Experts of a small language model.
Size: 14 layers, width 320, vocabulary 32768.
Experts: 144 GELU neurons an expert, 2 picks a token, a softmax router.
Training: a variant of Muon for the experts, 283M tokens, 8643 steps.
Below are experts of layer 10 (counted from 0) of a mixture-of-experts language model. Rows are named router (the router's row for the expert), up (a neuron's input weights, with its number) and show model dimensions 160-319. Each number is 128 + 24 x the weight over its row's rms, rounded and kept within 0 to 255. Numbers have three digits each.
After each expert's rows: a language model's description of what the expert responds to. This comes from a sample of Wikipedia text that the model never trained on.

# expert 7
router:096152125046092123163122118163120105185129115163157119155144149105146090118090159115127077106120142140137124136136133116153112106087118119108159141110193150165147159128130129157160135103132143142109126136129125100140115135107105125134182123117118110098157104130159115127138116123120142090125121094119162114058149126135167127105133156113127112132117145138115151116158125069146154065124136147135153125148123141175173130119134109125154131140100146134118159130152091156116130104143093
up4:106098095089127082120101109122120134101153150121127171132094170120120113104083127135105151125140188132124108110129153137110103082129155119130136156127140177158109129153106119151176128116151112126130122147170178071133111107111140130172128116137138155120142148192092116103157118155120120124118123110112127144131138096117101100114149133140077118164107133139111168161120114138158132105153117106115115111104105146193088158095109126073172172141165124124101148106134155104111187134114147
up5:131147132100161149160108145150107098141140130121134085139125148145107123114156099114139131161167105149141114075148153143113101147131160137110135094172138088144102171065118081076130132146167115168147174125139125115122136140150136091167140135136091106139117139122124070134160128151139106099168139176103164122146150133127150157130099134139147126154174104137078051132154121120120125148094103111108156141147182120135161144124132077148159123123115096151098173155086152116101149123102112
up6:119132106121136141140094131133076079125115129148117133123139140157146109149120119089122134081108182142098150141173131127186130145187134124146109144127161131141124151163149106119104127161109114123147159068154091114150142135109130138114102093137123136130137088094169137107100142087117154143131111107128128142115117135122148145144105093146132133151153164135039135119160072093159166104142103147083167129123146161104136143141132120162152104165136128125125116126083164095089150151113109
Leading year digits like 201, 200, 199 in dates and ranges, plus inner pieces of codes and names like WIN, LIN, TU.

# expert 9
router:098123104112111133130070113131101132142119160146180116157108145138104116115104105130124103171104121125084136171152142098116099109095094128094102143138128137148144090087112113138156124117142124121141115133095113146154153142174129078145134126143181088132123120103130124116149115148130114146164106134115131149092199116115148102098117112127139142102187104156071156113130155075132106124096104122152094119160119143133150094137118150134142137153119143157133140150147109095136127112138112
up4:124132091128101123156096132098085103129092137128113137123167149151167126090120083087083121154105142158123156142116128120135130177100121097129094178121086134134144112096121108120124148124139134162117142134153136111098185152161090113108125127105121102147143149157127123106137131141069151135164146092155128100088128120160145113126149128061115129107178147106117128100151126107135123133116175144140123104119100118090172089123153170122134112104157170124134144090079123093101144114131171
up5:125169118129143123142101123098139119111129123162148115119095139150100132170111083176100119128154096134136117162129138154108123135155086103106142136134104156171169154142129096141124147101149136115140152166143100167105134155066118124149166128143128090147108131130115181113137133104134094137114103100165113108123127161109179103122147123116120131135152120148157148113148109133135199115108092123155111093150166096156129142089102121082141128122081153103099144092143106107115140134152131
up6:093113116126159171129118137088126108147133121123134131115140162091113157122142095074117116147127136121135143143126125171103128099078088110121128114115150132122180121106111157119130134158094093150152137167089139124126118165141137120139126191116143126106173132133123118110130163169154112094115116113144143133112144112138093132158104179150143090112159126151144109116168130092103113115116141103138099134157168150141087151120145088130172172134125111170108127131097094137157170085131104
Spaces before numbers, periods, table row ends, paragraph breaks, heading equals signs and dashes in year ranges like 1962-1968.

# expert 5
router:129142128138055150117107165134125143146107141151112141157099133118111134175123141149142149159190105157124136139143140072160104128113106145111140181143130149134154186122117107171114089079093094165153127100144110104121156161147096112130145105159146101114121123143092172096149132130110137088157145098102156156159159130121134144104103115131139118127193120163132138117119146128119149109132189141159101100145121127168169154163166148110122138165151180131118097155144111113144124097156124
up4:144145125100149131150129123080107116127114155143143125116111118152146087155112103152132139138137129104129143133127150077155138147091138172141094104160137143207090151160121116129109150170090105164105168098142089073118100156183159109181121156133106134108138124123070079066161122110159122116124133117090157125133131095082120091141167099133126138105127140136102134136124123132108124140143115141140154120119120145122159172126130088172091150114110114123113116135115111127107119152112088
up5:109106163124107065171127155126166146192153167134106158112103134097105120158116134169155148150097140152146121154092146088118138133127089142136153076100090155112155150166136125106131150095090116122121159110123133147129103098151160116134124204145099131124137102152138123142144142111092139143166153130063105133098102137114132114104116128169159129099150097140116108145091140124141123144148153153137088112175135106116134097138091103103103125127147129072137101100189158141108155117139144
up6:150154165156118158119089126103123166136096143111155127139152125161121110147092181136096154183087150128124154162096115143102148169124135106161112141176136150081148141141112113125134152155145092113140122136139117097143149115108076118149151131088140135151111154121094147124120133107137150153152123184089171139113141151158140096144143108152168140131099113118149160137111098117102126147086143087129107092148162165177110082139126130116130121150116096153102118103120138170128112097125122
Articles and possessive determiners opening a noun phrase in running prose, such as the, a, his, their, its.

# expert 11
router:140148169141115145143110156123081130145114129129129116152113145173138114155110131111179083104149145151147115119148137126142097129113094113112119103163136130166160174147085116113108117134136139129139086144130135100115157122139076105142150149130148115109122157132149171130138125158105061158125148138098154209113116127179110136128116108096124034120142077111128142139126154115118126128124142142112117085117149174142140134170135173099141121134104188121154156131142113101161130120155090
up4:130117146129113154119107086089069140144112137122170108149115121184121137113177146123105113123132119116139172122118112128173167114120163107144076153140098142115143138118177123146124152144133142141123116130156140112075095090137148097140114109098166151129148136148126186143164099130129127149142129113135111112139140129134121134119142130124105092128119137142147144136106106110150112150126146124143061121145184132103166159145097118129133142116105111100128138126104116099137134093121119
up5:127120153116116165115117162092137129104154148129133126109192135119143101106116152077110060122143128113128132115116131114144121129138116080110112128116114120093196100123136111123124125081156140123124142199171125111083132170128107153141124125116125123093161098103110127097143122105118104119146144115133098096153145113090103110106107141143107088134158126141124178127108100128120113129152098142136093128096136116200140146201188105137140117129083123083148144103156103115113137125131148
up6:186141108137138134142140148108088130153115110136154132112092109136114120100147101120130117102148102151125125163116112097169091143132136111111117091112173148118145116140110125121130121121140119127111107096115102147167158105128139074115100131129150121190129173131181146129180099121132139129133168135106104125141100133166110089144118155175151075139116135095110118155138124109078174140136146126106148150122144139119125119176090117114141150134149112130178133121110104078145126150182118
Conjunctions like and, or, but, plus more and most, and empty or numeric cells in sports and election tables.

# expert 2
router:135158144140094147153105119144109144167088132137130096114113135110113128112087164110146115127145144143194194150144147113190132151100093148092130149138146188125137154109116095162123139115132129127149078136141118116138096145126098105189131134130154125084129139127154153152133107124134152154130136127104126142089087113114114143114114096109135127147178129159153167131176146111130145113123113118127108102163147118146140170155145110111158123124137137125192131141144081108098142089144136
up4:137173097132152147170123133062122135131161171158127171128090134096115114129112137114148132100163109171075112126139096087122112142116152173122121113129130155154104106120130132092107117103096111130147110147089094147165130151141142150147123137137146118092152130106108126154063161124127140161109104106118143128088131178156164134131168136121131115113124147164149125135138147078149114119139125078116118132156150127121152106149136116093163128085129142145151110117157138158102165113145105
up5:157153107107117142141111140152098136141084137085116101150115106128140136106095155122120080094096124090147182118124124120113089113163107112119163110132091134188130151147133112116134141100134104133157104094125166147098156106089126104101152157155140129142176121176103119114095118156115124093106151126148112144117103140146095131107116106121159149116102162157123171145132092141157115095128108124111151069124107124159112137151132125157139146138130133185132124131107123124132117101111140
up6:126157126116137151128088127084136146110157120157153112165089124114105134114116171123106121115144177146142120128134101114146083164073120129153115139156143092134112167112208143134132123119131104163134149151114146150098117171065108136169164139142123127095134093165110122111136142146103124097092116147137133126117134122136150128123090158134108138158167135099115169079125151144128129091153110137150143174107135117118159100130137159163158141096144104115171128156137085102096149139156125
Field names and key words in infobox lists, plus coordinate symbols, e.g. Region, Sire, Produced by, ′, °N, known, said.

# expert 4
router:128094142111131128142097144137107112161071124112172128135152146109143094145092169107156144154135139126113121135134165114143105131102141142153091130137111110146134111106175111154185156130104158166140104105132106098160121138104135098130173159093137112099125111138102150113149108114120112140167140120131187175112094132155128120181124119128126111141126138143110145145137123101119138080141090124177114156116129163133165139166174119119140168082167170128143133140159075100153124072106128
up4:140096128110136067109115061172136118143151121145123113177128106151055105120146119138126139120141133141112110119090108151155102112087106121131165149154090110205163122152133145103108172190139116122083131098184145098122144133151140086171171144105147104155159155137114139092133148122142154093107135142087118142121104165132091102144093134145104075121136156125139127142117113118130115120134098150122129094153143103123189106089159172123160131156124133132147103110144100120155133136128141
up5:107077094151134113110148135110127183107129108145111122161116137141090097146127122090115138113112151086129135118128133171125118126128113122170132145140178137158134118114083112151145075127138143164107093142117100130123152124097141098130124163124127149161088118127117134135159113119099131137163181135156098108118146180110120107106102090148120151124093133155093144168133135130152103123113147124131115138134112165152144132128105124116133116175130124108103106141136072148153097097149120
up6:138148141111136107164121104151160108122143112142145139105137110125096101123122119125103123129142155073155112136115149139159100110149117093113110128094131079179135121127124119139104110130152092109152097130115136094119117114094143158112121144115096111151164136120157162183157119100123133123137135134139149126129145084145122103088150174115147092151089135109096120147115124100093147129162143140162143135078150147172098188162130146129153163156149120143159157152120103092121137116122104
Short words like at, an, is, are, and mid-word pieces of Latin species and genus names in taxonomic lists, e.g. marylandica.

# expert 6
router:105104148113092131199095156139126153141116123152151086142152157095148141144074131090119085140157130115142111125139136142194168106142117156130112151171164151089151126159116109136143132135113129185152122144130132113090167105119121109154139170129151109111125146122115172134146109088134145105134141117131140130102126142184140128126074152148142097120182052169137128124160149099112114127111127104156103141172128130157147161142161100077173145150100136151147115145116136111116137092126093
up4:146129171082112144084118135103133130114127170121153147128145123157106155091141127120121156171164118176111108151123118075140131178120138128109113135148092110125133148103117141133127108112107113120131117159082055139082120150121142153166132126125088097164095128113121168158124149136108133131162099143128140143092113136144137144147142129159102122173139138108112132113126096120085154146168134089089097097118140149140140105146129135151159159146119102183138112138101145087132140097152114
up5:128149116139158151132118121125116107112126117123081148137103165134136160152123144131116067099136163137081095144133140152135128076102165185133124109131172152128148109142161136120121132128104142148142131163108152106118176112135161092128154112094139096132124115154153080124079128153061159107138132130189083161124135096128131156072141116118081131156201113131132116101140125109098143166105111142167123129115155141103108110160158131135132110129113098134137143148117105105113141143074147
up6:147144145128132126076140145083115146137137143177144105139143140141136098147125137088111064119106097123116114118105170135083106111137157170107099152169118140133129118108067104159149115116115110149114115075162171111119139125141142111116155120145130129119175142143102128147155114117101147099093111124128109131111142123158107091110107145109117118134128082156127094137132107109096152091142112085145163142135148116128151136132109147144157118118137100166164161119132137155168175137119098
Final digits of dates and years, and cell-separating pipes in tables, e.g. June 27, 1842, 8 May, table | separators.

# expert 0
router:088128176153103112146085162134146128149124133133126118140127151109129141106099126088122113100166137101101140163153158086157127113099092120149146203159181124134156110114081152109156128133122144163131097112160099095110156125129093079110144184123126130165143158100093109160113143116046145109138141152100163113104146136151123123123133108137124109109147101167135147130124141138115127109118125126142107096110128166114127139103139137129150120115118168109125114150132118098164142101155117
up4:128166150126114114122117125134155105147119146103159136151142165186132094149166130120099119124132155127147127100104116120115111121144121112125129124101147139150133162138125114148083134127162129093115100099141136123182148105184089158132158165085115134162135107093157150078139105100147161142124144130166122135137119140093140102076096139113120121123169115128138095165142126116090145129119135135175126161149179151120086135146131128127141122144167121109120101094135123106126120069099083
up5:136133117123117140166107163136101171125079150104126157132095138129096120172144136110132074096129113140138151136165108089147160142107076171131101120135135123101178132145155087165148126113116112131162130143107139106142151111123116140131101120117158090124108198106148141115108112117111108144169133133133158146147138108162118161116128111132148133162146111122162125126117134119142162170130124146087128136093139143104157125127105136142190128160123125103115119096161135083095112118137114
up6:128125129108109086143138131084137141156181110174148151151127149136103113066106157126128125098139102129111095167152100140111174149150097149116096122095144134140116157162102117095137162151152112173125105143091072127136127112096091151166141115142128077119156149135144145132085127105107110157140139164134138111138109134146140170151101135125072109124146139131140151102098082121118130152121141159142142194113124138167137103133139135110154125104169176082157150117093156138144114137169125
Prepositions starting a phrase after a noun, mostly of, in, from, on, opening parentheses, e.g. War of 1812, as of 2022.

# expert 1
router:086082130125114154131129145143116136148131155126166110161147113114119077145093173110139075158147098145155157164135151108172093134097117118137134153157112153164124121110162124124100123127098133139108102133108096104147139121149121106155170120160131092099162128143123150091164127125124123142118147090116109150082124099140102140140147112073116102138103122143123138153115136100114114096150133147163107101112123117105143123155146150123198164120124156112144116123136109082105154091148091
up4:116143114154094135128105121119127134145137121128160163172124118099146115166114162143127138170106123100115132144155132119135102096116110161145163115124124153149093164108138122145124153126095154152128084153123070106112130133137130084143132125122141150143145123108086134151129112153152140127161141112120146118130119119116145077129120124117149105121139149145115135192130157100080103098119163118121096147093109126154112107132092155115104092115136134137116115177110140111189130138150125
up5:132139115096125134111123132130091093124118153137118129094153146110136126131160147082117103149155101147141095093137155133126168148096117144119164137160094117135122149137106142139145137144131149141150075160119128106129099136127161120091149145158124150092121118094117091078108106155108108138064143126145139138118071143113090146098123153134147126141140177151140109131126181087121160120160116115145122112134132120139108100117086131128138137137124093134103100130148127154138098131069125
up6:108099171091129097108112141154097137162121164141124137112133152137149169070108077167141141120143145163139114106106130119094124173166093154087147154158154142141130144137146101147148107126141112119113076111121117096142115137142107173119111132107143125138132099136145170134101128082113099168103157147118101108127105091115098100131105163111145102120143102150104142114140141107164155163148148145163105131134128135100096085133117167126123157156121133106098104122140144149098135167144101
First words or pieces of proper names, usually after the, of or in, such as John, South, San, New York.

# expert 15
router:107163136108111133144095148133102099122084140131119099131131131113109094181097158131151105124142132119138119118136164121168102169117098148104086136123141132188155070117138114122147123115129140137144084126149129127150174149127103086131114116125142087113165149099117162073135107113136134137108132135101120152110156131147108182120096086100109107080185100158092133137119093126116159080109122136152094162147085149139117159150157129147189142137155140139107136173144110134128138115158147
up4:131121135100153142126182124106124099145134136139137108165146164120138089105127131159175146127126142126139089086153111090145173175127102168109151145146121127115117149143134135095134116149085155123166134125096141159129099133128133111183134146172090146124126149126131118128138121127150151109111116174138180111120132116070101152080126126124142117174166111144113124101154138104109105110119176110181123108147103131111174120086143157149132131111154114125125174117100156131140150109124142
up5:104146112099120172132111123130097143096144160136132126170131121108089131117128169143129118122133166143141116127140119133154087147105122110170105112123069130126103150104168089095110151161145170165104132098078131129101164156118110143137139086139102170121116133142079130136153147118133132169086120172162099143149111132114134120159115088132181139128174138118104081088133129093140134093140109162129110082132082129145173101126132088117086126126117143127105104120169146158138159089137182
up6:103182100147140157130134134129130156140093117110124113120182108115104142142129174085161104108094145146107127164191157099137160159081141157153118139089141135127124073128131129154135097165121072139143127134165099135167165143116099137166122130084091077105110135132103154142129148154130153147135127116126148152097113131130093116092136126139107083135123142103073095094124148117096089154101132133155139134140159140151081133115173145120152136121101170163164166156156071117122134095138084
Function words after a subject or clause, such as was, also, by, which, to, from, with, been.